python train.py --experts_per_token=2 --lr_mult_up=0.886 --decay_shape="linear" --doc_mask=true
Below are experts of layer 6 (counted from 0) of a mixture-of-experts language model. Rows are named router (the router's row for the expert), up (a neuron's input weights, with its number) and show model dimensions 64-127. Each number is 128 + 24 x the weight over its row's rms, rounded and kept within 0 to 255. Numbers have three digits each.
After each expert's rows: "comes after" lists some tokens at least twice as common just before its tokens as in all text; "mostly gets" lists some tokens that are sent to it at least half of the time. This comes from a sample of Wikipedia text that the model never trained on. Tokens count by the router's weight.

# expert 28
router:100121168159120184110144084163109101141146106131151150140132144111130118152084099150090088123132090169122111128127155130165166157123164151152077121108141107162125077150156087149118143121156129
up0:081116138145102154137112140160117095088103138110115136156153108193109139110135149156120141101150172154116153106145130154160158090109115126103087141134107143133080105109122116116113123112140113
up1:148111112123152095119128112085123125143169139174128149124129144091125140149179139091145112138148106087140127125129089127130147125143147154122140156121125124111139131128095151132076134146123134
up2:154128142153141121133141102107140134124126110085140120106107123094121112091146087133138096148100092136132165106109107120135157129130106116192122089132154124119104081138134076133150110083156119
up3:139168122145137141093099116140123097132149160121156139141110154136113151149133119078137122096154133135183171130091120116117135119098146129116139139151160176123137106135120126160160128098171129
up4:132095149120100147145131127142099103147161120096146135148158169154108142128114110154166178159171109131127159119143117154105095119084127121149146110118138132138131158136141148154111131173129130
up5:159107103092147113083115142139185154096144113104111150103171171141159177128168119128131142111159130116136118101151086143098111113128150105170110126109148117116127145109138129123138095116150129
up6:161072136129137091123158152127095105131176142097174110115107146152126111106124130140154135139135121093124143079128110165126145161146116130127114086134131132104130128135145153125124115123133110
up7:162156125123135112148110114142113088130129127130179109140142125130158108066117110098087090145126152135111102101120143160095119152133124135110132145121156100097109148152164127169139131149107080
up8:134108139141127132157092146091092116145103138107159101110105172123116111108108137148162144156107117139165145139131137116139176110104115107138110164181145119129099103079130112122170116120138126
up9:097107144122105166171162134145093111149158085123124157147147141128140137147089109132147121167145136157166141085161144147139123167120161108111113151103093070105154103133144101133127132131116103
up10:131144112108173084153100145163146112111156129103129144120148122097146157117136151146119108090120136136162107103108107116130170107128141118138136115144111088121141131106120182126154147140104127
up11:126071116114176141097105166135150155106173103150129142124146122132127142078148153119142130124125125102135137111140103126116141104115111122156156133150139130121134114116114161170120097107133081
up12:093119078119162121113116162147208151118091111114131167156116137140138114146127141148125123117157125095161153108169150119129105134140140114126117123136104120127085161122101118110148115139107142
up13:131118110102128114104147162119179133153138113118098145138141124111164158081126155119107124145103076115153127111169147105144119138130143091115148154158100125129130113123145155111085070163143147
comes after: " the", " |", " of", ",", ":", "-"
mostly gets: " New", " Grand", " Best", " Red", " My", " Art"

# expert 24
router:138132134108087100097137118154109141093117170121134139118091116128146113142117164128144138123152140091092118075106128089146093125081141123193134114083111132124136137119164148197096133125148126
up34:140154106149154150193107139122134113096133114112133107135132151139131127150148131119118163104143150129134123122144112148112158118126113162119132183154126145124131097143128083117111160157132129
up35:160145097124181153108108113169108139134106077118147174105104171163153158090115080121146104155137128116136136115119157149145113122109104111145142148119164135150122138167126079147113091134174124
up36:119130117152147148116083144128149133113134149082111178172135119185120149144104107150096134186115101105138086119153159152109122118096178126104096126113146141082125145100099128121152153132129111
up37:124108125129170129145135163149130143129114087108141151122136114109096125116098123140093101124093131153149162155129110150148161110137149153095152129164169185131140103123126128107139111113150148
up38:139132115131146127105121161136119112140129126101152157141118136168111181099199127151132102113078149080135124115163130159119115084170132144134155118136157135139096118139100099145119129114135081
up39:129136145144161137160159102108152136120116111129167150108130152139142120062134147124132126114125126135100137118140109142124153070139111139115153140138164160143138140101146115064150087088120099
up40:187099127125125158137088105146155147179138157115176150175135167154107133108126094098131090123131110170122137146114141137129194153116155132132109140145187112120114116163125111148169157107089117
up41:128120097149138146126105115103116110137180102156161149188141146109119138112104096107129147188119097158135147125140095123151132123102100124111111144158154087137122102129133113117134113115104132
up42:100106136133124150150118123102124180130140126087099114141167115134089154117131127132094157104174126107136119117127122139158125073094105081155115132146116118118146120102072108134143121158146121
up43:103159058173131142128116126123141089120129080101143137094088143119158157109104114136120089119110107100186120142118082137108124117155083127152137137113167119142118126104152130093139061085130105
up44:137116101132101125140089142129112130153113143084130085143142129098106145125105100143158085133122124146143124090150089135132097105125129154171093144140152100155103082123156113133151148108107090
up45:182101119127118120130100155120109149107180115090183148177118114085118158096117113149158122172096119125109138094127107132132139134105116120136145165128143140120143139114132109095120129130113134
up46:181123113167118152132140111102172087105140130117154109097144095076147131102159137174123086099140141114138101142117133173115178150143148123109113120161167143097112123161154085150133137129121107
up47:118138099130139166188095156097151163119140101112144144124136127109150129133170132114103129134094140132138106155156116136117160100136110139145108137118154115157123104127110142089156126131109108
comes after: " ", " (", "–", ".", "′", "°"
mostly gets: "200", "199", "201", "198", "195", "197"

# expert 13
router:108164141169141138089131135118081122118135152124125181106111110161106095105131123153143146142128103124113117110116125097136125116097136087095166103096141130116169117113120140155101139127092171
up0:196122075104157136132133134136138128161135116153134167150166151127167130152133111126095126175141123115155102090162108148109131139102130094124077124106158129112124120126158136142119104153121113
up1:164152075107109161178127113076139145138134139106122098112146147095130151156133122148139118105105121111130066153109157109142153126146083120166124137114101119087092100164109136160137126149142157
up2:122130106128138139146103155090122168145157115100116102109121101138107130110142079143132169158123131113137134100121179098107119105129099139097116127148126119163087114125085094104116078103142079
up3:184143123104118162134146157087135095158124133110118103134126107065113112118123114142147107156114124134120129107108105105142191161108118134161118136131118109117100088138150144196130095164148136
up4:134086124083141144139122146154144129105152082121137111167129113110131166135128139146127111144108135133148151098158146163129151137130136142161084130135139122122090110139089116128155149127160108
up5:141090130075165167142127113150134137113126113106126146147135122114131176128167103121110128134114105130117100112148150169070144145099111177151086172125117133139084115118151087134182121142146098
up6:132061112121154163155092108136098097112142128189145117151162136148138129124150108144118137145134109161178145140114175145082186073153133123106120136114136064105135118157138131085144138121132165
up7:121062147093135155152105159087099149152165095151149171183138126100124170103134128138135142110110103122155105102137186129131130113153136163113113171131111150151138118111142102121140125097120121
up8:141108126130134157107086153154139132106146144125098115130106125155097152122139110114157143160157144085133142160108132126083163145148134125139087120129131106101139143122147088103103109159163125
up9:177148123144121145121128144125153115078114129082090125137144168098107121162117081132122099097110145108132154117117102147161127126143164167148135124124126154092128107098133121117121114134142096
up10:141095106105111164143105122142145100115152118095091125145167131141140165129165091097104087138130117116097171150161114129128121153153122163141083157152158143152063140090094116167158107126156105
up11:111130148132144147123149108108152192183125118134149128136127146074140146124179133116112127181127115101108088090152140118150139118118174153102130158148159133088147065133122131108121088106145122
up12:154134123128071125139124124119113157093180143099149142123145139158147108142178139142171145154148116089142157105128102137116136112159073159120127139143121126102131117126117100128123153150109125
up13:103118090129176160141098142128140133149125133083127140153158111149127116128149096075132148151094144125134128110150120138139151139137159127119132123140087137075081108161144086118139106128134111
comes after: " ", "–", ".", "201", "200", "202"
mostly gets: "3", "2", "0", "4", "1", "10"

# expert 37
router:092139144137173144131131127156115176096139142092113152133097139148117113128117179137112137173151147156097127089137143145162111102129129117127097093168113126131127125125123145092141110095150089
up0:105085099120118138165136156148111142073106129155107150115129095144114127148131132097137148109151142096086085125157127101145101161178109153155118095142115157113146066093147132128158146125114160
up1:139137146131094152171100116109124075119128129114128127112142105157121124109143150111112121149158127149122098116138076137118115111152155138156123128114159177194081106175126135119156122099135120
up2:149107107109126100134092161093148085119116099152121133134135103097109137081155101152146129096118072167176161125166140102123116126142132117135138112109162122150087125100130130108122147109144117
up3:111130116134116114155156109193104168141169135140115146116132169124142145127144115103123140157174146122125140127140137174172158183138150133137154152143139086150130145101111102133131125128153135
up4:136151055122148128129126120124164147110164093127086164137149132125175130108115122119138111161137095160125077102178172142162142104152080106137140151130140108116152112128129118151147110124136138
up5:126155107115111132142102124117138126089185124095123170099140065119150154138129100097098107113141155153125112167136138180116134087150120121146132106128138094103112130119141116135144092106176106
up6:163146147122114138172128138146117131118137135163150139108125140167157181137161143136130115152108096114183123165143127156130148139129147142154081170140108161124096137131109173117137120117174111
up7:147112157127171101107151139156133164122161146121114149112128127073125144150137144136126131177156142110112140075147129137091116105091140114145066164110134123111107084135119114114171133119178076
up8:143083109108095151148155112117122136135107147146150112161152102130117118152123128126139172134097108127159151112120125151130139139137174112111110116108116142122093070099133150124130092137116121
up9:116118124130149149112146110153116110151098109154117150130121053087161123120162151117123094160140123143133145090099122129123118159114141149136117096126139126135129134102117123195110080123176095
up10:129136138145190127153106113099131114090113115114152145147113142126118152114125135139141137126136165153124111101130114138093161146158119134168097128172147108113115115089059113124174137125146160
up11:119131113089140150064133137135149095106131112112135110108111136118120132123139140113092135118116148151089122146130141109119128089103136108176145166113106147148121138095092087102120143151161146
up12:104142085145100111132150156132114116122130112115122127131156153120134109104121063126170148166158082135163143144128088172141085094185147118128178098139130119132106117170125082129119138118099120
up13:168134132141072117128099148106135138102187089139166156149145102124124144135141125130120117180165094081160127141142139105082129155105126158140092120109153117091126113134158079122092118173149124
comes after: "201", "200", "202", "199", "198", "197"
mostly gets: " first", " early", " next", " late", " later", " previous"

# expert 15
router:129088111138112144163135125152125115158126099145153163163118164111150117115100101133130108103150129133123161143120113179104152109122130117095156140131121128078115132121137098115087093106095089
up0:142186116110164183122137128172137105107148139114170144100114135131101132143117144153138122113117156053132093152172096131106140075110156117134109128114114140137129110126165096133160107084142112
up1:143120119121150144122067106148128116094148096116108099147170131102142144141174115136112154149101112130114110088153150083116157147123143093178102136134137137122127088128146146143134147125141136
up2:136088106137108130163127153118117154123105135153148100163158131131114170123119109146129126140150120138162133113117102134143175190139183165133121139063073145134082120140146154162161132125122109
up3:120149137123142097181137148137135108104122187145113177115123138145101151107156146148086145118114107162118116114140117151148147158078087100150100164138093103114128078140136143109198129148173157
up4:126117117109153102103129097163157172105077142160121084176166151118135180087124116148081153136126096132130129115115097145141126123084183105123133146152115158142075128142138204123141122129166136
up5:153145138146152147152115093117106085163168144139122072098103164129123121101163147136104140118146105140140146151108104120118125106090138107182127124149087118155104146136157151149129120154128096
up6:150119134141145159094151124099143069084132127148121096079081101122173133098140111155129121142103133099137090083161146124083138073126140111124103138102134169119121091161140111129092109120200078
up7:103116105123103159078125101136108099103124121149130154147112128106097092133125097112137149143124162168153095137113101052123099168134124117182132137088115132139139160139083126159169119140135108
up8:102110121164191132105092145138152128082099147090161137133120075133121164092136097146157146164155130105165104141138092111112119106156148118143097130121137102157136114107140121138163106103145147
up9:140128121152164094066129112155092121110171141122140138129227124094102107111145124129101108142137088103140138132166103149133133095119113096148165105175138143155152045115145133141117129122122149
up10:131131118125118139126120097088143130141095115132102115138123075087112181149119108140116110165133099115180096144161120084082127154109148081123118134109124187162087113096139132087114095148161139
up11:180135128149111123178113140155093090137171128145120120103141131137121107134144133121146149159111108104157127108100110091133103171131123150132080177117149090103143113122128109157142107128155101
up12:119125117123133119145102071159125108096074144149099136143161083129083124124124128148143138122149104088163055146154153141144130116156150123147105097135116124102120132102120123163198128110130147
up13:141155134164157148148134129162196145085126153158107128091124100155125149162146107119069123127159110168120105134123128081158164094174135134157102143140156105131114126098094099116113135089147110
comes after: ",", "\"", ")", " well", "s", "),"
mostly gets: " and", " but", " which", " where", " while", " or"

# expert 6
router:155178136124130110117065147077135111173138153129106101145143107072136148144121079173139113147113156157114093155101134092122158095120122125134130108115169137152132128149140151079152152152095108
up0:134100120129114142135106141196151128130099154151102144149133084172182149164136151109146108110155126116120132109156102141167152170138153127148082144128103151109123123149094135165138103106173134
up1:145151066131119108087127110130114166140152134129134189139164129113104168101141146077107146137115112114130130119125150103112116106104129130145148134173093110169095121088120130125126125141117094
up2:117074113133128112122166097127112127116125098179118170125144120142087171103146157101137150143109121132123118128144117134111116143135090112092149102141136114137109132107106094101129139149147175
up3:159130131115149126149087133128109158116120115146129108160146140108132160145142135150125155110092133109126150137144134121161196071149168126154123109092155104140116070107108093135133105117088102
up4:146134094104126128115128158147091109129192093143132158151144121096180127122116149142108122144116124171149103151156145108139121162113105094142154129139153099138108157077116140173156136131095144
up5:096106100131214151137101153116180134083149098166150117092120157137110148158110087144148155156097071140135112133148144114120161093166119135122144129142168138082095094126089146127139126109106159
up6:149137088111091133151147102140166139133160136125170128140134139136140151125130124167088108156094148150154133100128100134076123091103133108200119116113148121147067089112101139130159108140142168
up7:151124139095111111147183150122141088115116112089135131139138096142127128079156108098131146127143136124126110108146170116115083095146105115149099112146180122141096127120137150120102118140154123
up8:163103074153107146132117115124160184128123111174118133112166108128156143137162102121125153111150125136124133143158075144140125121106122085146147076110163077135142110115099157123096150142124145
up9:129131129058107151139171086088120160106162120145157139161156115098123164095140139128098135166150098130112129121149151144133115168112180108119108114090135136146128111150137157123141117149120138
up10:098098122120134109127104124125156140103131155150140136104145156098148105144156101137174155165116121138125146138116105143123166109064124161123152108135136132096108122125112114141130109087107131
up11:136094113138157148115165058177138138092149131138134162122144147156126160109144135126098123121147082122112140093199112127138118175116116123137110144127139130141121097099131147118086078122135146
up12:148136135141152151151107133139164138099149192123132142115118160171136120094186080132142108140093141113156163127107089127121150134139075123153087110141093118118115114152128126152147111127132160
up13:141129115125154119113116124154109121135116104130133136133104114094151165128116093103116122109148117146125114103117165162144130095118142107154090125164156155152109099163140102099121107072152111
comes after: " the", " |", "-", " The", " Al", ":"
mostly gets: " John", " David", " George", " James", " Michael", " Robert"

# expert 1
router:088135163154108100085186096136112150141137129173105135127134081116125113103123172103097103121130148144125146120105132105104093124099158109122134141085107142135113122123130133171109105151170123
up34:133094148125123137107121127132095143149169113132095117158090124123139158109137152137127106151128135101144095142187154151110117143159174146104144180088109144121133170152157130147184112121140090
up35:166156092113111140119105158087123124153132152121116128094120153100152182106115073124171130149122138087146118117145104118117121107102146123139105121149137151128106134122156136119109094131170106
up36:132147122156104121151151118135128125129181117140135165111117101112159139100136141158109149129147097104112140113137078145130171137105187106151100112119139088147106051063137128120113087139167137
up37:115145117117130155125098147160137139096128151124138138142123122170090134107134147119112111120134128123114144133135098195144181129107107119154112109125143118138151110152169092125155176068106119
up38:153127151096145151116132138134140139101113155119096180114141141155124150138144123104102159128119098120112135123147123100084120137185149109149126110152159152125107114140116146087151095094137129
up39:148166092119116153124130144148132062118159084137114115152106117156096101126121116170136136114088152150158164109130185107134145110127112101140133122162156106104124132112124070120157136122102163
up40:167116144114164119126142156134136172144123160109159131135098156112105111104089104177095139144112134116097134116146150146109105160133145119148140119137100127119099122119131127096140175102177072
up41:171137137111184146121116159087131143127204151105146101141111119146123138109136124133124091092144127113117139115104155170178129171082130160170134178124111124120121126163150158142153147159114094
up42:131121084109139162171082121150160130090165120124144146166111127123163136138138088174129126143134094107157093091134137118124160114120087124124130121161139152116124113103136110133150173118145127
up43:124110092159117143170084113152130099141135107125095147113174118124127147119181140098122145132158156139128132147132165153142144122136154144138104170150161100138126078102115102087149143113125093
up44:133101132131150111140125120163158171130086121119140167145161159142191157106181141161069110159173123092131129129138147129133137132146125118135129146123115118140150157088110119107122117095124138
up45:141116111132139155170155110160203137121125140153128118137153189085176154106126122140130109123150125146137114114117096151125137151121090101117105194184138112112124116142184091112155113144145137
up46:156082117113198118135097161121087105113133120124151145128139151112127137118134120132068117100086107124136116157163152146132123082118168104115172140108132152139085127129104152152154171153154124
up47:132124100107153133193123110141170131122065135095148131122124136155163154171166145120078078108128074079142125156124129121121150115150113081123132098109141129121130093102132139146120164137126136
comes after: " ", "1", "2", "3", "4", "6"
mostly gets: "′", "°", " k", " SR", " x", " GK"

# expert 3
router:160105128154153131135088131136116090105134118103151110155100183135109119094096111132114121119140152145147130128135153142110134116147128106172105148110168163162129133085151139100146153087125141
up0:111108102164128152146095134142109098079162119099176163124130108105133121085115110117154142130122128155141154133131123132118122134102058129148121148060125086116139074171169115128121105085152149
up1:119166110116132163106125075127126127111159131148086137150108126122164107131126119115104100150137162077084156107135096138113145118118067128143129113154149146139132132090126086158141129135137133
up2:166091125108117124109104135127119139146143107151166138182169114111136093117120116168156144154107130119127105120139131114073172078153132112126053134134058095139124092122124138143142141161134071
up3:136120153098148128149148131126139128084139057112138138120137128077117140094126152141124129128107149127140134113127162165127126106086125085138118126117168135131131134131112094100122113112142113
up4:116126144132156129098150083126140139163118149080065150109144090107144112127120156155146104138162097116152142120151138176102126070093118113120110146133146136132157089118094121133104106116167127
up5:105095133107130136107099142101135123108115109119080137153106128116128124139112113142091118137136134141126127141149101128136145108170104118160095113155098112116122171073129083133144107113150107
up6:091083160162178158105109132117153160120132124103106102126095141087140165132119148130100103155161092107134104125167172115153068161137101132145122132154138118099106111133131089144130134121141134
up7:107152086136095160130127142098159114099124104151154129145120144093121127114125091160125073092121126077121143123102101146168122117147118127151123093091150132129129124149150114128151127112111062
up8:157116089146138115149133109148095144118152137091143148156128132068124129113139114145075127122155136140155120118154125129062120136091152133163093134145153145140144112117133156139111093176131092
up9:114094087115110154118099147102147113126181133143137155123129136120119099093099123149113070117123130140134146172157167134136107095097087138112161105161101114106078128106104145112171102131147151
up10:093087138092157126115137142131139185130124123102106122129141118146141137096145122155121110154118118119136097121131156173141134118101083133164139104212123151117137099119108129129127132094129147
up11:126133132087178159118134159139145104090173098130120167115166156145154169102150136142114153166097126121106108122117110123147153114124150101136126102072161103124142101071090160119127114115122145
up12:122107177139155124127125106104161132130109107141087128130122118138175128096116114151148106142173135084112149075152112177097160095142175099115079111097173146090137114107135126124117123152143117
up13:161155125104145112126130130106126193117136098095147130144113125107121175112161081148086145140081160106108122118143100139144174132136119146135112106116118099131150145079157102132119140101171124
comes after: " the", " in", " The", " a", " as", "=="
mostly gets: " part", " Turnout", " access", "part", "List", " subject"

# expert 35
router:139144124119131156094139121135159136141116122106145111130163195104100148158106120129110110130123149123089137152121124129133111117182104103085123134146145155095103164148134099115123138129124121
up0:111124117132112137111090159116164169145136160121116163147090149106133158100128092126128086158133107125121123129157144086162118103127115182147124144098100129148122146099148092158137141099137109
up1:129109119059155123120091098122134126108131145109143125130138118111145181089179119081091114153120077103146123130135146138140144142095121112148129163126139103145105109095132160114114115119142128
up2:118115109117114141099127139123111118088130162125140192129120168113145121109103147075166122129131113086142105068129108154082117119114146123138135108101118165123168095114139170135136108102130152
up3:142122099149108172110105139126130094065107126091121142126088079155129122119133154099155121139121069121140135121140115115115148116107127174134124086120081158151150119112097160166163135149163119
up4:157119088099136166129107068089100102077127084129146157167135082088160112141112153153133128095139145153142097123112121156136145103103175151165165144164121130154137131116151134159145112113140106
up5:091108133155148125144112115116118132144130136126123139132096139103166158142126122131102095116148103149094099135118165146162119145092115173132145163137124133132102087133162096143152119132149125
up6:088112102113125164117129134158116138107136101114114131173137095103151142117192109108121114172153100113137121092137156129100173105101122117208103135134118103114137113096167114136119130109156094
up7:174116096105096086128131106139124100132134153134101100139145126076132108150127060121134125108090124091115111124084086121119118143081122155122117126133114101106117081138109138137148085167144164
up8:135110138142119179110105124091070086096135141144139146118099157159113114077111128073105119093109140109142117117130111153109140100113095129139126136132117150129096124169135193175151135110132104
up9:147090132075159150141130122182142075134131079151130129133098124147133111123150153145111136117157128182160096144106137095122164133081135104129129168149103118148150130128070135143075108164125131
up10:135098119116124143132077170131106081095115149117156105152129148123115169120138110128130113105131108091127127100129131178142157153126141157158142133100168125095071120097098108128152150119139130
up11:117162095135119147129089125131157116130137127114092166135100136082178140142125110126129169118149106069117124120149173102125141127101139150128108127130137160169136139091096124125180118117139143
up12:114128101146125146087143126111161123095181149131128138111103104136131148083184127123172124163147150125156166146124092094109212089137123139121150125109112113149167150153127109159118107125128109
up13:116159086116112183142129118127132139085158100133143135124119135154113143143195137152139140157137086145141101098180089143129130157131097079145149138151099112141136088121130149117117139155124129
comes after: ")", "0", "1", "%", "2", "3"
mostly gets: " |", "%;", ";"

# expert 12
router:118135110133110100113166112140146159146139147149084128120129076157116109163155104131146155121179145131120140145142140081132114146130158105127087113152111098102109156173128132154122091119147152
up34:117110120125151125144127156143165124120152091161115120154174135160119152117137119146136127151093132126133083174126163127163131119147141084099112128135165114123140134066127096069088081162155094
up35:147165160148130130151085135137112096159139120146144185101140110152113173123119102104115133133103132160125157115137115166128164111113088113151140162151147184054115116134098066113158151131113074
up36:145161145135176128136129136102114102157098142125153140155145129136132191119169170136140107139118143120117092115149141130109122113094152114110155096086153087151136108111145111128119114117155116
up37:115121139167112142116121144148152182111106126149147172107096130138153158152195129109090131176137082083128107098146115147136124153116155132162121136113129096100113086116110159104100120096161135
up38:151147134083131125129109132126122107130146160140138114096103146143130141099147103115132125141145137140149129058105152144133140121146078111201133128147100157075122133145092098150140116154158124
up39:171158098138175165158118169133142165118114125139126142148101111133171178136180116099141081141116151146121144132103110116121145111096092129107123103113169147074117134147116138106175118113154105
up40:143110152135128148109110097146105140113134103105165177136112120116128123107140116124093140106128114095135120106125125134145107117165160129146108165148145154135130114105140076121146115106125124
up41:102103137121136155146078123161147135116156149150122112122131176131157159143096115111126112136132116093150100119154171118174133143161146103142159150130147093139149086119115113127143133124108154
up42:144099147106145121136135126139124104103110112164133131133143128129094109141129118093103150107132054176134135129128100124139146081128096108101113130129152111108137119123131062133135150126098163
up43:168105121146162127168105081153110161105166118109118145127127174119152142133141139126175121143134156134146141127146155141149124110168131166119110098100121132146093065144126106136157131132140118
up44:101167086139134090079158170151109124110152114128094191161105111120133129137091107103137148153101123137127144101140213109121089113147143130095127121085141124124151085144090109098105097109132082
up45:126145159086171125152102183130156131147119137121165103112125194143118157124141110140095103105143115161141120129139142174152111117117101138153149130140081110082127132104114127169175166147147163
up46:156154153112165098160106095127140095115161147133134122146125140083149171111142095115128091135157108136129136127119107157118165065094103120120119144153137122105112111137117114102134118144127115
up47:104118132109149113127140140082139128141122109132111160144114125120199121144138129107150179146121113114100107142158115109115109104152167175149114124129131088138150128124127126149160108124131138
comes after: " ", " (", "–", "L", "′", "O"
mostly gets: ".\n\n", " |\n\n", "===\n\n", ".\"\n\n", " ===\n\n", ").\n\n"

# expert 36
router:160083149153111102161108121077136099104129133112183121121140123119097082105123133151126165139156122123098142176136105116129139120144187098141122146114138082123092130123170142106177153128150156
up0:133141132151145171121098122092131096085135102142113149091139105102137137046133101114125148112159139108125133118117120135110109085150102102217122147160158087102108104151145127105176100143137142
up1:119155090102158150097127128141161166156114126132112144138158141095170165138150131129110100129108113139154093076136132140103124118107113152173111099139118115155124119102096137159125121104149086
up2:175159057112122152158111130202124133088137169128149100169165133106106155135141107110107100111088159073125138085134105123147160139118093102132136117072111139131109159157146121181137115162155110
up3:094151126154127114126087128123131111175146148127120151116149110151108155115129131111123123121122092115140074121172117161151123079157125134140159130116120113117122105096158083121183092098140143
up4:127139130142161117113091112141167135086134137124123113081093131155104132115146114149120079140132145127149109152098158131105149092154135171148136144160168119119141118172101139092117135108134100
up5:145135149150157108069153118141109158146119150090131129131162154108109147126130125129095113170111134124167156114141139183134092148107161149104109133141178107153140120119111132145118124097146113
up6:070117117152091136156087138140136146074089129106097171182132117134120134185136123132133142156159128131131133112136140166118192162154130104128139104125151150107101092081147092129127112124139124
up7:143138109154132121122122147134096114140119126104158154101098131140141128152157129149171126131133123129105182149127138161108122137138093150143069153155147076091115138159094128145183144127188120
up8:083139148110089108120107145132127127074112114137148134147113111102100142140131134115112133092136140099116151162128139164116170125092112154127145121139100136069129103083117090124127132115159087
up9:129128114155126111118117105119142154090138161101138115111142151155128123139133089124156131144121138106087089142143149130139097087120138127140053122136123097124095150115117125102124135145187092
up10:104146125110107123097119125128135103148137114158136139168150145134165130088148098126154135141112140156159140085140102155146181117125108096149136142145150138069140127137126115102137125103116125
up11:127108088118144131061114141116124108123142147123091134144135139113108139137132140136097131155135151118140143108133149145108108128144141135189086105141094119124097119071084105125145079109177113
up12:112142143123126161148097098091183171150127097183170133111111127136124121138113131111152112166184119161129060116124088127097132118096116133126103128189131136141113146106104127111094136132139104
up13:142154119114142114148130157119097118137128091170123133156122106110119133115138091149123134107109138151103126116127113107125123139123135092176118120106114083143116118128126154147146059128169153
comes after: " was", " |", " to", "|", " is", " were"
mostly gets: " born", " died", " founded", " located", "born", " held"

# expert 4
router:105112143105131123148114130151144161122078144109144142171082125142120151106185137125112103153127132109166172137102090148120128099173128135109145098133109165111107120124108102151157133096143109
up0:129114136089083150158137123131119096147127127119132138118110114138137113121144158140096107134168092102142128060130152129131116173078139136184131097128110102154126099114136090164175168106137090
up1:125137128122187146131131061146130130081079169145132129126102119128140117129148145149154102138114088105115132130114153140111140172130124089139130105160153101144132136131119150161160187119131147
up2:135193088118133103139143088141143127144168140134164112131136142145138141127158127142124105122149103118161099165179159109164138163142113120138147140103131136084125096132126104131108149137165076
up3:144133101135169148170104142155103121109158104129142149127130109140107105156142104117158102117079111131120149083138118099066147164129125094146118131107135098096113124121166113121166100154142125
up4:181149101107116091135102132156095122104149147142139123066156128098113137084138115096134088153115136146130105109106152106072128133121153106132142157132135116147110169142138164125122132186105092
up5:125172144133130160142136103155121140110093096188139146078139157145089127128144158106131102124155126120155119145150125129087106100084108103183115144194148076099086111125115118130109085099101170
up6:152158150100114176127127121132137107118121098138162120125129108150113127134154132150147079128100125130135090135142085132145124110152156137176123134130142120133148111152165131147166138092106113
up7:124160148127122128161139106159124120113142099096099137073118113125149143139127139172149058140090097125170121108108180113093178105145107085150086197155149107126119132145150152076137121134134163
up8:128130097156112126125130101132126160143127143163092126127163153093129112108125109100100100165170106132155140128114143122065147140133123131127134152151178127131123111148168119142095104144196102
up9:188154144111120132101126094116112152071113094167162129079115167150119153109155135155149134110144124106131131140120158109157157094088113147120138105137144085117119094111149118132130135143130113
up10:147150090112151110122125134137107166102125115091143161169175101131156147140127101116117144155148102143154130128129196155067113092140133120120112102115154132106139079132165096096138102108144098
up11:105140115133176137102075117106179156097154131136177188092123117128128148157127131130125117162173116119108129117145131134102131077097105110143150108118162128130141124095085132121119119105105120
up12:150117107136167121086110136184137135125128121121145120125122103145110133089120081136153117153120162142132125112144202136124131114116151090129168118091155119102110116122074107132150150164136125
up13:127131111105132125136148134122090103079092138130129110166110172116125113123109115083147113104110142104130094075126132140111148138139123144161134166144126187115090074138142142096144106143175117
comes after: " |\n", "\n", "-", "\n\n", ")\n", ".\n\n"
mostly gets: "|", "″N", "|---|---|---|---|---|---|\n", "=", " Coordinates", "|---|---|---|---|---|\n"